config = dict(
    moe_layers=[0, 1, 2, 3, 4, 5, 6, 7, 8, 9, 10, 11, 12, 13],
    balance_loss=0.013,
    train_tokens=331800000,
)
Below are experts of layer 9 (counted from 0) of a mixture-of-experts language model. Rows are named router (the router's row for the expert), down (a neuron's output weights, with its number) and show model dimensions 0-159. Each number is 128 + 32 x the weight over its row's rms, rounded and kept within 0 to 255. Numbers have three digits each.
After each expert's rows: "comes before" lists some tokens at least twice as common just after its tokens as in all text. This comes from a sample of Wikipedia text that the model never trained on. Tokens count by the router's weight.

# expert 20
router:118153197102146056143164107086099126098083160133143132099150134086159162137067111191180097131165128110125128108107167126202121105158155143109141122058177156107143126173149154117124138094123184086135093061094098135098112122124099123143125120123144080103132138155142121141094167200121145210125126138112117131091089172185134132144127096118133090120141146124086107128081115178126121145104075090133051122098050142133078192126120160126113188127118154141099125182090146120104172188179172
down0:114172143142103080140156150120030122105093143098141131141111122128168114096129203128094085139128117150117138123187132139104128132147119169048109149084156221093127122190160137127090125189130049085156143082147151146127140143139152141124099156084111168154100173109151127137160132124146173087142125150100036176085106134076128091167149113122128109109186113185144099129170127092127072137132195112152172141123129179109137151120139160119069087104100136154073128162115102128129075080119155
down1:142114177170183129087080111143230140121134152140067100103163150126067107077157135156063161118107130135121054044112087130073108085139157099165156208146144112134086128128116125170134089053092116151140108162170068108174170102134096153127081116128140121129129145095133095140147083123108131122161159093133110159114106172177155133154133146124119148098106082094147124107072159111153090156174128145134105095135167140194136145162117130173136089126169087094149125128095095162160139148190136
down2:115110187159096125196202159150130142181121106181131098119201152109101171101126146116092165093132166101172129112166176130131175020130123113099146092131105115166137115120124080106137130127121134085116116135146125126120061005129098125083135147185164106131107102182200141170137098094139082096132106093119133108144125093134121127128135156131125166099128133155103142085127171116131115176130121111104181065150119136108121179095142121121182119107123138127142067103134109086130201126082180
down3:149127096147095098056122195115093143108102211158126140106134176121129150121103106061158142153161126132095197142114132102122084104131140171120130176128108126139084130153140141129112116123089106215109125094138125130140121195152163126107082105128131140121104092186127106121159095103135096123126147133164122149117168161066180116134109142064123135066161125102043128172131110143139139092107183130107125128148146127133128145132128219113163135078139138097167133085114225154022118165116163
comes before: " the", " a", " to", " that", " his", " her"

# expert 12
router:102123121109201107111101101154099084111153143096070150116094064115110154163130150065143169105113138115128091126151149095042113194095154131091125088102108084166163090180191099176153089109142106146108177163103110119098121153099160151165144091085119174160088168119154176186102077123135163191123126105129136164098111123163099091132161166129147161115100151098166113175113103121081124145177144092133145150176140119061127108129184132168131098147111124171068123063100145171106091100139106
down0:089174127087120064154080085130116108130106107132147130060134124128127130123162197127069160126112159126131124142085129157124120112235111112117152148058104124131098135084109109127173211144069115145128119201160078200129140109100149078170235133127128063129104071167099111108128149133127098139150101135120120127101118140123136121137142162155181065069165082158154137126129135136143130131114123120075186124149146159128110117168107118145132154146110043146170135137083137104159140130146175
down1:130108164087164129158095208090129128121164095104064161155095123160140099097123123153106151185197134153124154101146180128122100114125158162116136109057156168085130126067073136103155148153127076160111112112111171154181103118201144162172128131130056179144142163102204145176077152125092115139103129050090112157203140098109128084105089115112207140110112076111099137126072086063135117129110145135177105149110105119125174159128109097125148128095123166145137130102110121167127134141132134
down2:136091155123126061156179159147100123102133170105080129153134114067180107120128194120158098159165142161210139177112143114128124134131124138155166177119099132166106150111114134135085134133157134145097116144135119089143095121160118000140098093170143147044123080134176115124134128141130106130123157131064186199190189123109173113092181151164138144140134172127173057130091066133070175125144117144130151096092121117135175126135097096114126075172125141108112103123116100122129131099123108
down3:140169123139149162134127174127159091165142183167128096125081128089170194071068094158095120079047127129023115118147110093131171186182149123118102089125116173047090128144186137100106147111118118126074119143130131095121133107147124164126122141169140149092047153094142154158179120160152077081089157166128152160125123171115212128095094127171117142131136193101149136130169114174129176094141133138086086111121111109151147127089119100180133136138134117107125135142094115087131087122157093
comes before: "|", "==", "The", "===", "In", "="

# expert 19
router:158166105160155104100147116116170176109195178083149179090107110084131146104157109084083130101138106111142158163114121109090088185137120154090109179155124150093179178127183137142149150177169108117162113172111122166087122131130142075132176151183180164184114154086168156150124107088069152108094172104075072126089103146090141162119107155143151099082145128108158151099109153116124091170164098068170189137136145172147075120172092159085157112120080143094191090133111100103133123101107136
down0:110125114133191171110154178124177148142138126125106080149136112177120138113119129143080174102141151161081106141151025141132154082160152107130130147153074103119138129140102102130125156125132112085093111086063071106142127133117136139128159132161127168099142123143166141110117159166123074097108165147074123185142122225228103128129130103094108093115170120085102111100056180147066130138107119107159147129179162140128070095223087170087138145159107098092177135140124160116109103145121111
down1:125135091118162118102158154104132066255123123135175164192139114090164120098098110132124104112119122101095101128119142152061128125114131152148072118096127140142117151102109116135160147123114042124122105109095125078130142138106164126125147169165135098125102089164120125154118112105141073097098115088156205184126165174117116207112119197231138129119153113145141181154118134136119118150133183103085095130156146158058091154173125106097120139109133103211130138151073079124140129131125156
down2:129120079130063137147110102147159094133135127044054088123191092227074114130162147143139111143125076172151160130139137130088152124140141142163134215087106128109132161148109141140156117143162121201156147163113180119126133122104094157168115143123145126189186094077160122131135068179124118122083169106175102142107160078147127068147118141115133085120146052104136106123157102101121142177127178097126123116073156147087055079166135143107120136109130164098095102106118106093107126128166165
down3:147132213038115110177122137134104163162148069178124093148064155142132089098076125127160106116121115141172158128157122141156173118102113133079199087124105113087124110153127076171133119131141193149137094146084136135131130108172129104140090121140091125149163074078164091117109156132172132098160074181123073096124101134128135129134177062150194100083089145176148124146134144124130125137101185137164098118163165127114121050170137117134221131132139119099131135163092142146079120072116164
comes before: "\n", "-", " by", " The", " to", " He"

# expert 30
router:136089081128143088100102150074140105150074120088153091160148081133140151134116118111102087164144160115123160091105118106132190142074123183126106140120152115099142166109154162146149100160145150128144042120129155069085129101091179141088149064080131106141126151167141111113158107087150193095093166136143123182088085073118082162165152103166104179125161105133166132148183079152106174127144118186150170111192151063165085163102140138088176134136189106104141109106110114186100162145116088
down0:132128129152128127087087108114126127114146083129128088130115090129131101084145177143119137157145122132130135123153129113091255139182126141116150139086129144146095131113103112100124138106133151178143216160088139125009117140166126154117119105115126105137140168144142112133098104129139172113152135228111141101129128077125127165129121052192106124129179114077145111104120134116100203071123100157113171127088171132139058128174197138154164079129152150075128119111114101112153098089124116
down1:159077132154124125096107173111149143116164130080124125148117143132127061131126112137169146117140126075080135199142114097151122090056220116117077179172107157121035152202137125157106149126120111099113137126154128143140114158122114105135104140100123099135137109168202218135090124140189134153096100156093108141138129069138122156182124150146141130153141133118086162177127075098119097120134114060148128031103058128125123131196075209131131137121123117133103128136134103154137107130107163
down2:126050147136104141149115143088150128139179186095123153162115100149121143084145178091128154098079077128120168166131144140074119139142150091086100129129161083176127063133117124069123172117130170121154067083128104101137129135148131128134143151054155121138165091124133130137145154086105177132152141127144151124185165123163129112110196114123099161099145160117155171100018186118125130148111113128146071155105192094098156125152152097107134118129180121062143104130024176135159064104131128
down3:157141124105112118145132122166134126039106118111124065162150160114163100182111144135140045110137093121193136131138150123130111161099165034116125119121172124119121118083133164146152165067147135143119078168170076117132227150104106139168162131147080132195129111118124134201120161131092123163143097143135136122132154182123087092127110154077117114120154150159121093154129146111041131085120102143124104128140186166107213131126107167125105126107126199098094098127155063103159084157116127
comes before: " ", " 1", " \"", " 2", " 3", " 0"

# expert 7
router:116117128132145108157187176136185097121160107117178143128112164128134111112163133093149130085113143130072166149125037108063156104107109092084132201155131100120156130093128183143179156172064101186177123113138116120128100135085105084140170118051148071132104139092130182126125089116140133059130101138174091099132188122106101099148088148097129145195148162167061149137198143109120097140107095122154127137098069121113146154130141158174156100118177168100117085103118096143162174158137100
down0:158135131160126122121105112139155142127110111130082105088123172116131118071190117132097075141159135148133153081152141129170087141144126143075123109087095143131119116187171133049094107129133106155108134110091131122139110164056083094131124124135100155121168107102134161068195130128174088160117129126165137128088109134147137092051163112081188175152133150158074207159134164173131089113133172063155061129181117112077095173134139129128112185109065119155155198131096147183078166133125127
down1:139139108137060118122131107139074176125101117113141126128127121109166149093140150109127082112115118137040117131138125126157070130152188123136125120147093160143178201113147128093127159145117109201104109105085162156139061093124135131134162128135161119107147129127165150077114080147128115112127119117169085223123188173064119129133157086126162140131143130144169101144127123125150045171166215091124085177147185082164120128147085094128141128200112115127129088146047164142102101154069148
down2:149105126100174131136071131150125197145109190174153171129133118119133153090080112119102142139164124073130104101140127115164110129119112129124141192128204130209124132138112127191112124121128083150147128140094122126132098118156084112050126126113155184062096097051069142124160124230146146134115082137127116118137140147128132108156171149084093167108100099139121141199092171170128137140069152139127110137146158116138157159171149141156125127101122128094119114124044024065130101140150111
down3:138138201132075082077086129118130099126100124201163134079098044134148146125125142122086130113114119129160099129130150163135088097147132119105130125122117157090166109114168172127137118107160152132089117126124146141137125127162116162085163166089187187138152091140120146149050118150111127115118088120075162071156093104071130107102141136106141158206153142119107207102121105125130170178179094137102161129101089130108108158139056137085138129146122255136141154141083155108152205124105134
comes before: " and", " which", " but", "000", " who", " including"

# expert 24
router:141167088154131119103162120113175167112180156104149164099099125085128149120117073087090152102146102094140152158112116102085098172135122165092121180160133124092191169112184123168148157189156104115168101173098130156096126137111142078114172139177169156175124151077169160164135108080068154127095174103084071119109085155101151169118122159133151113088127135092159125094141149100134087167163102052162192128127145173152069123172092165090172102113087134096185092159094111097142130082134109
down0:145140147102042124216110127163098110165122112193144144137103101135136108131125134112149102161123125100149080094173063131158120153141127095094113125160170126112136142128069157132104131124184118122200146115176114137090135112128123100108128161098118154139156179176085101100126107155180148222159091178210128179176119082112140087104194057113101138125137092113119099136126089133125085133128125126101130098062170146188159139082119159142111118104094106163102114127120153101163154118103035
down1:149190088103190105136121124126128123131109123121128135108138135107150127132089158133109126132158116164132033121108080086102187158147137200112143143202131128201134141124131131170129110156156113125103150136116105130107140129185106135123124128115126169122056119124106149128145118122140131078120179141167128137119131147130149164128143154088089141114142111197054070088075124172202093115168120127093053116125086129103152105135050134129144135137122093137122161175255069119149117101078115
down2:149113107207133130044052145116139137169186133136158077163110156128089134137166131131125110134134136147124110227141082139130059155168171113064114111095121093170133085155174150157106126125194141048148095184119125173103084139106126088128134131113172124212176146116115147133122122139151110145148116113137133116165139115136137159127116139135192125057136127108119117167145078132120158021107154146119146144116132098174091101108142120158095111157076098080139106145124102090123128085127177
down3:101150134111127145137115138191128122117185086146130096136107134161142153112109096134187110120158172134128127110133132122152162178164092192065096134138131173121127129107106139125128088068120139099076184127130114143135086158107113140082188031113146132131104140104184162151104129108153165166109211101154100074121106108147122075050180071127136147101114085109163090169128148103107129109062099150086164128157094128179119124087170139161128188093132146151137147152038106150165136184162156
comes before: " |", " of", " ", " to", " a", " is"

# expert 4
router:197178138136170086094111140098160138104160158144139119102143133133116159128115120124115134095053134183184194170074084145085141061119093108142086173141134117147128153096124090177111137091162090157159143127101164112176128070110124140090114153183101160068188181121112144145119082129126113122136133120094150122081132120085177154129063125080130115123119097122156079094103128175149144138139064134121121097141153079195117185119068123078087067155121139128180138194114158185147128113121115
down0:110176085107096110191113171128131128046140120169122128134143143084134103147152120118125135045136115136104089128143084143172116173165206116108123082162099114101111156093119114100096149166135113119157067095149052157101160136125150090141124153131102144115110087186123149111137090090121072082103174111146109146138145215144158126139136121110121156149108141136160133157110124113062105172142196133100165106182095093180127150117124173135156088161156134165102055120192157081048147163104138
down1:129137050109123102171095140128139092104112177129129147127124143081182136115036118137105138077165140095137138119182114106149159195127056118119164099122179126092139211135094151122166113144151197164127107111178157120089137086132170064153141125090129212127140129155122191121048127129055099166103100123144130141139167098166178110174185129127116149145132082101107138128095163057124128122104112151109154132127123141116126080097190087088118131119127108105172166122128122146125125086168096
down2:124166171113162178158070104122141153128132129103180157132100109154126129102104082175094095084145143094043081154121123086165072161099189148097114174112140112096163128129103070105112142118091093173135093189155075088080119207086159099114101130092116080108097105078130169168127132118161132080136184174176128135119081221150115206075147114153116134081120154134119128116127114135126175076117142161156143098171150129102133144140151154127118120136146199137148080149147132100113155133120132
down3:110155087099124145124073122171148130135114144151133129109154200114135133118087141129146109165093106122084120099081125086128159082089144128181043126159149089177088175139060144116113128120087120119178149138123100179161105111131127160151142132126151158131139110117141155102124049175095130077134119151154142142123141109121218114155145093140171198116137139122188042102126132141127138099132135128142051096121161174125160099127164110147117117095130160130064141158049157184040080163158115
comes before: ",", ".", " and", " in", " County", " City"

# expert 26
router:175123172098157124155096102096139187104156173173155142144135119113096122093136140111079173119092139100172130148145150153109150133135149117091167178135148101108089101128126167079153109172168087171160119158103153190126051199116115101133148196096175092106097126099111162090103120088151123085104148135178134146068128121148131119133115143054171125118128081102141148076124136153149118054115109128164179180129032066164113164139076081151121075139087120146152145080150138092121123089114119
down0:124122146130118182092125174089072067140174120165183141148142099072083130068127115130096127090099132134145098102188111151128181112178127150154140150122148168125162135127127051127117181056129183159118160118159151152087132147152047122066131126122101128110134104175118097142115136071136128148134119136152139121131102105141150158071128115133111178197152168130130107108111117127080098135142137147117200120119194066161138114082220098105128140112106126078133157046176141169124175127164125
down1:142097130061125131100131131209160139133137161097129115129181128138111108061079134134061109209138095116163099127124087157112161077121156144130149146202157066141137127145098116088125136129115123068109113106154124105108115095151077126130147137167188153104073093097081064093115169085124127207217160127059125105127114112137149125207147157169161172120159093156135113129126147104099128089096114090160148130138088121108158090177161122154148114125127127161112159088191125121105183129132163
down2:121102145058154148145123174128152144084090120159194146112171168076099117100106125139091181135082093147136111133128082103110192139176158129138127207168152085140153189147136172164136123146129097111117126121119070142165149115119120158109118128108173103084180115080123114172132109081123099122139115127123137066039199125153130125140090172074129131128143077123134127063138136136102116123189073153143170099105137138095124119170108051155164133160089115057121158082133114142113193179122150
down3:139156112134163081141117136094142097152188168120053096144141073131121109115120125069137116168095139112212134135139160169143103069107113139141178113120113130135134123071116119100122084154154113132086126075161122132175159089075134117161093148000137138162099108106150153126127089151111137093147156116091096153122123115128127090136158111053132105149112147173134114135128188109186173156138138082176073126173158145127079131129211156094109144129124144168125082142091127117131178134190137
comes before: " |", ",", ".", ")", "–", " ("

# expert 1
router:139165090154129086099146119141158158106184182102125172095107123089138147109155094084086139109127100111150165168130110107092095197126132164091112164142135151089175175109177146121151151168170092123152132168093119169089132131101181085135174147180168155171130163084184167165143102088066165096090181098084074090102119161088149170122104154145164104081138120102159141097126145110148092183172108081165174142116154167166080120148077154089165110136086139095183093158120095098132097116145117
down0:130122113189117128111052145096074135096116152146127142108151193140088158128117125123191200116139151168160101153143142205111129149159046132090141118136083171067158164133157125150021106161088133147155144116128114099124180142124127163069100168124119130167135121187121117169155119166138127118137087119124135142083105138111187082152135127114108115128068137174081165102126137132101059087106132084104103136089088104099167090132075157111134122132114128099149130173054092131152166183124157
down1:141141110155141151149138152027057118125121138132142129134098133131131190102204125177069153138183121094159081076138129150096095167089067163100122147118145073164121131114131107122123132126143089131161186132085144138130115135175210094135092140135120141140167116150115122114172147161169170085115182123075121196110120175170117111211103122160066176062105117159141128120129080139135132131117123147125095097185144127069099123155173118148112132121113129128096081156131158164134047141107097
down2:100205093179100068103132174083106142123096138144114177110140197156118176111172130097105132103084146063130149197133136108114129113090127132132120166183127114139122148137166127164104108130103104134155098123106128128153135164127109146095116123123137134161135119058140144111148132148106133160109197038052082164132059136113139122112079082158075124120165172088208153067147109120155184144107158100132083141141125162145133192115127134158087129101093107169144058178092122147125067142132124
down3:141071135047223101152109116102153140151136134100149127070188133123116129132124109163093093121129173103136127158096138079102111065165157107103138248130149093124124176074112132179098127135155119161165167194186090189108136077120148100166117107128139176124131116126122136139085119134142116157160071100125123137156134124110120150116084127155173095111127145121149111118098119110167124146116128055125119197141122113119128171112174183113140105096157110128119106170096035057137117138141169
comes before: "\n", " —;", " The", "′", " In", "%"

# expert 15
router:085137194139132133092106139143139168125105058073105114139113152113181133147124090197157104081137146144093171097103180094173136095120175137181102111086138119113063162135166090088126140111074114125128179151145110161143168153152171135125147151129127122152052135196126145172162094118091113083122121116152115072152118152178135099163060127151138124147157196126089120149085135150052108077141117112097137123110089128186059101102132154132090150142118156098109125132126199112096064126180120
down0:125111098134193098133108104088148139131132124210141198134073111137092162151119108142196095090069100080117106130145123055178130131134094111112153080164127132165171109117122160148166130168143121100110117137244161088097173113097138106150085095173149135128127132099142132072106181127125127175075163150061129108141142045128132082063126153108135134108188198113158136128126124147099128115121115160155119104137144134102124115136118110091162175112169102171104130119118201101135194118138120
down1:078119064121148113097127191148104171048126115127155115115122108142109100123169155142154118093097081106060129144131126132128150144148120102055121096164092091139145125166083111113111159071052200064172149139126134145101148144151160178098109110131137099167123157102185136104130123139139124133105158123083066086124165138160120131149128128098126075204128133103142155171131160127138106135128146058186108106111204182115096128137067177121154141183151187128117070155125141160185135125080136
down2:169133131151103181182133087135098114158173101131164156103055125184105130133077189127147084154162119122131165116162117110195084098121096138148094143080114123148178162125182118145177136128125119125111107147148142152077131121151140135049060128106179124175107157129049117159132040125058158117145138146166189114092071118094109151113101131138181136142128139108141149166124125114122143160113082178074141148136132208093084107136116099103162120122145114194164160082094130075107130110123105
down3:149093123128136150123116139079145137172118101123085185120132184125157047107097081091102116148139129182182152124142192112142141089171126167133068200122087119119184098157105137103151093144145086122070160134184131157190118132083133159123099096099145138172147082159117108156130160098123138188073129153166124159079154135064081115121159177150081154084191130169095138121185091114133147101130129122148115160126121100152136113105137102083036137127191176085142106121106176146125127098104127
comes before: " the", " a", " his", " this", " their", " its"

# expert 9
router:100116160125218097113176104180154175088139111120099126100149164114152061147147119160200134125133111168075094075068129122113163088184136112163187165060157180157117165171156124153108122073186155159159106147136062099173168126096147139105109114105123126097155121145107159114162132104109108122179105133179106134163138176140147093095137115127105106142081080103105114112107127069165075113146105133072135103132151107075156148175144153146161175131137165085122130148134069138180137091154080
down0:119152103167175135184091142145102130110144146141140109143120060138046134078126130094075093079090141140119156133124107113079133184088111172096161141138101109169125109102160151128129127183112126140142120197075133099131074120092168132132101137120103088185139191093171104094152030131092224177117111145104187118140189158169129129188083059114123141160145165131157101102162135160156140104102131175141131131089152187122127143138090115163102126110103124148126059125111126110147124077123116
down1:140057065075178122115125108155135094150129096110132206107121155153065152175139185199176131114121142096117129165109112155071109122148125133150116107201140116136151135138175143111184132133138152135160126170135095081117107139130113143094122080171145127145097166153090109145137213097120103134131076157048165098058072082125128190132102126130119120143103199118175148078122139126129193164128170110125158127136175081118182124092129108128097122120130156129062119077140132137145105113137073
down2:152142127148150210110094147130167180126131130064127195070135150122143186159128140123123134093150130108101088152121100062126113133099112082173153124154200149129107165153146062154130096133176158139125082080106140162058162126119125128114137069107112164098128096155075188094141134115124098179120114065166154127152043107124141186083153153103124128078162097145122097074169143131137072142083129238120194118166115102110125153160137128134131119129126126125159127123116074149133127107145149
down3:034173131130155168140169156151152092107137088199144167131146171141071139140149130095151118127130129186150090164102198068145125115090132111186096111174098125102135106082145143147069096092119098127107195152127081185127139124107105056115162104133129146149151150145121106216135072117121128123090129052089123132084131117135148114160191145140132142094133167130208138126128082131040169132138140119093116139150099160167173157144110135117121113130089060130138106093162156120135098113106120
comes before: " was", " is", " he", " the", " had", " has"

# expert 17
router:140158104142152178073083131134122158111118145195154091094148102127116184061158146135097176170127119161120131124169132096163155149161100161119115142135150097116077134100058106137152153122171105099080122137075072156101126096091067117102112117073124164101111151127151141149092077113110142135094130096076175138131200159085159163145136155142131154132198120108153126138068133172139143116173124108081145179154113174137188117132181077073131169127150087112072097096094146101127146201126193
down0:127131120188135098124114059138144123114151124186129102188087150116126085162113145133079143091081077139118212074138142072115127102102162179124094116111089136133136112117134090153117158129122132125112132113130091119084131131129111128101133137133157142112155122139136175094131114127042133098134144119094085151114156121127170126127139136157190160132121213188084092140093133075129152145152141094150165083107155160125177101144155148116169112020155136126177084147056130143148097246108169
down1:188142121086083091136213104134145132125132149159175122147168150129094098156094114094115166099159103137126141145097126128118109098125121106124138093091190119117130127049096112127196172091146066171073116127128168119128126161137172154184137061109163113109142142168173154143124131176170135106119129174124123084064141087129092107172124050129130116108138121151118156132123085058127112085094056189168162137128172125146159141146147070131153100140105134107182224120159114093082144127142101
down2:080118158107099091129121046113130135103129163106159141120142115093090120164179117195151120151113116133115126143084141066055140116140089131111139095114157123211142147189090069137103170097133102157135145063106129145117126176124123128136119056165146114127165147142184120148119102091107125196105129117163091127117146076124157129080096117133152085232131110148120118158123107138231108123130140124153130110094128128068086127132128116140152130060134130177119186160142183171175126158128191
down3:123121120075128123144069123128158102109136137076106090139132150088104103121156218042134144130161134149110081160162100156137115076122134128142159161124128169127148143127107164088093157094123138109131128203142128102124129219130131091199170072155165057107135147128088148128081125126127060177145156136111115162098117153185120153117140092189170127152164151119093073185110138124137127131114053139139101099117151121204112131058158123132163175118106092158171113158155108076116077132130101
comes before: ":", " |", "–", ".", ";", "',"

# expert 14
router:146162126156149108082150130127170154109188170079130185094105110087128153127143103078090140106121106087127151158107112096083096188156130154077099170165146151099172167109184131174142149191163135121160114166113143172090133135107141075125175141178175163181105162078169164150135113083075127108097180106077075108104080155086155172138120159137164113100151121105156138103101158108155097167165117067159184164107148167151076113152083153093142115122081134103181103146083081102110124108105136
down0:134106143165136107170073147127124182121145086178171189082144175110096143120215132123125128111146154081140080162175098162151117180147108121127084143102119188027107150094126150140187176063171133063124094109160096134146139121160103153151126108095104115148093103126148121105178130173113176121104113119096124115143150120129118126121094129130088151126119158143144147077075143125149096158132094113092162232114148125130169071079115146136130139102078064111131085114109109147098154199130176
down1:152130099092111144124118157115146137089123156111123124122137140136137120117160129139127136155152067117172098199156129205175120116118096081078155142110129172069049100115079119166136102133035135137097088128146138134094147183192155189104101139147157127098089115109129087093129075141106163112153083118159153154190158135119116146101128136114135109101127085159090164113177123143108151255128122212099048160129126152124154123127124159131148096119151128154115131119195126126063153108119150
down2:109124120117122201134107145165137084097040084169150110124117120083119155120069033148150104154116157102055113152075105147134115098144081058104089200167105060106064128171144130132129118165187114094142176134150162166117151065139178135172158137139123122083138154145118167151118101138101072156143128185112078139122180093135102074154169124125144166119112122132106120098133160163110116155150126186146187134153173125141143132093194132119129114162128144082133135125100104148127145078104103
down3:131107137153116122114114137104135088136194151165179112120134102132147124090122113088099166106148136093147142111143122106128088157142104155104183109133100139155137077078109094157083193104127174159156137155110144142091123107158188136083160198119154139157122131210143102109125122041135137069128104144143073112153148119138179118051072104116138128123175165127133180128041161040086166126184128138115096120187101097125112067082086132094132125161146161074091105145132169142144154143088110
comes before: "-", "\n", " ", " -", "ick", " 0"

# expert 3
router:141108146170068171162119079108108171096135094144150108113099144114110103124095130174134068117049161065189024134105168092132116056096105133171107074122118130122125107086176096136151156151108121123142116107104120178111110117184116150134106125105117134082133130157132105174112181150145126128103133148115183113117100160111112128098104174094151112143140049149128099115110126091072129109128147140161086181093174163127162151176109140124057122128109175175142139184199063147167145168155130
down0:170109123147124137141109096144158129157134114121130123116192131123148152048062118084102142108141122163130150035125170130191029137096133107120167158149113103137132144150114165137151145073074093128144124097090110119118133106138082168131161137201128186162159107092120119152167106130211146120161110126129069135154116114096130157103126103130142188130114135132142110164161072070144126157130127053099084154128111136168067111117117085089121078122169108146106157189123170122199090148145187
down1:225214135133102107088136106122065140143123070128135071137125179109142109092139157101129160129152041132067126115136133137147172114121090128100124074196119050109149162122129123131111140202157127103131136187136175172045135147153104165089073129146080118136129070108111082135102100129124163157152130178133154139070140127100139128142119108140102151091134131153163129145120148144128125162105128096099188133137136155123091121126120088086197127086126089094129207132188148122124151114172143
down2:132110095093123028051125123133121125139105158122112133089178073112175144165141200123018135105119127126120185177123085185137097098113133183087120165102116172143158123166115069176126136203145134132116128150108141164097080116151125129139136085145110153134125218115109190144115134115096129122119097125166065181139160126119130118164113113090130114101091177129137147107069145116108081139146130117148152138099128151121149121167158123159092210121082146131159127155139118115112063145165084
down3:150115124158171079166136137086179105118126074153092107131104195069127060196073111127159143180130130143125121130097138135118124125135138110092135124120136151159153128129128132116130090134135118178177065213120135087118107172160109080131216160094122127155148183084137167052070159115071157096131175135100146126129134099137188113147088171149155152097154126103136130127123126135127126141102170135131106149133167182128211114140161099090098140107147055113118090138043081092107107112143106
comes before: "s", "ing", " of", ".", ",", " and"

# expert 28
router:147146107125160110154099147106117018084152119109165140104152151129126137168148108130113138124194109079172103114152138167141105107195070162083124091175166106111168101149202174082177119109109119122092093153092094166149063077087122172121120080088100179132146146134124168125104129129168162118138146116118175178088180103122158128137137181160145146069139097105168055075071164185169095167164147144149115175120129102132142138127132105077117099112108124140081088163169121108126141126124111
down0:139175096160028112092143130104238119079134150141095170222120170097159098110146133076068138113097132142133128128093115087131138128128155121114192114145131130105157161135138153127123103131148110136103183119112076096148146127126093167147131125137153147152097075115054092135175115135119190117124108077121111140196120079129137172136118113119125161071094138095123167139184148091119149136171128122120189136082116092157183124150190097095140062120099135147187103164186137096099134128128132
down1:117158063086099122131124096128152102128130079128188151097126140056133163134117120132133129126145107132097197178125081159115137059061155130146088127151129123095139084120141136121178183141090107158148135130130119153126160143125148090121225110123137151148113162186128146138092123103069171123171153126174130103156062133092115133133149127076157137183119157147103124134106119192134092173146099107130132089036118177135146129121124108098136081161136166130103131121180093197085128147028187
down2:121186115146112124125070140125100155126169146166169061105075097132105103176181109099132068148115076139160100077139131117145167131123202154132109041122127184100127170079111094154122112120109096157130108053140111091121127174119147087147104101106097135141138117094093127136144105133140121169153129140150126123111130123106220184116080115139134125127183153109142128162104109072208124137110117116156200184157134130143194120104118118105106156119171145157119073055131170090147178185155142
down3:169120115080115168118203096101121127189096085104044121147165151123125153141125064156066128063137132108104127122116118206142132207190155128114100132158144154103108071061145114176123141164039075140125146139103128105131144127128153144128113157136134104129074133114215154111126119124121061092097139132163141105111080102153120091154130103118128105171159161129037153186107133106113134138104104165143162135162130042103095155123139120114138126164169131145143119107148122192141121153144133
comes before: "\n", "==", " ==", "===", " ===", " career"

# expert 23
router:145174099161144117083152117103170161113180195079131179085102125085127132088124096088085144105139103106160159161097115108090094169128132160088106176168162135095174169107171132174144147184168114116169100171103128161101129145110146091105158133152174154187106160095174151158136115081088149099093179105063075134106112168089137170126107158139166098091156127093163165098111166104138094171152105066164180140129148167167073131147090155090167103132077137097181102136082097102113132119097123
down0:154071077156171137120145065163122117122125123179093156162120094095149111121122160083120124111171152143065072140081143112200206119138138107161114121132132098218143128122127126132107162073160148151151166118135113082115181155139122115121068136101164199101109226100093176114131132144096079147107067058132135064136163071157120132108150118101059176146128157138176157151125108154112148134126151125108095130112082095102141104157132141116101141126188155167136112125187120076128154128137120
down1:137174131092050095162142130155108112119213120150133129133121120119240167161138121075117074104097137085149113064134183060126101186194142171153119136130128190114087132084134110167134169117131138150129102128130168129146115124120127143101105119112126133130106122123132153126140210101076056130135099080143140094119119131141151140175169113167132101053126113125116131077119111100109120150147148103055161139140138107224189104091120108149132145127130168112186110136101142125177127114192131
down2:090163100167148129123144147122084107157050144128073126136146079129102136048199097080163134169105132143151124106119095121138102122169080134125147139099107161138155098078114148136137115093193118182127143117171155153167060146111136114166090162135135083105119168125167096123191158141126127149111125103181106137111164128166125133170119119129112126128104067081132121175161131099043166076214166094098121055144095136130088117118134130179151121123136083124137071212156121097147152178156136
down3:126092111098087150142145177149065187103141114121122134159140143121140155093132070091106128161133154000125148094109128122078115102147144112125063092092099101167104150130125176179123099151107112087182094128142111128169104186119150142145154128172127113137121076113224069135141125090074145168184125132107140129127164154148157090155143166139103104090137132137146168137105095138073122127108146183093173162140052179116101109160122122177176122112165091162103166111157125157145158120066138
comes before: " |", " (", ";", "%", " –", "\n "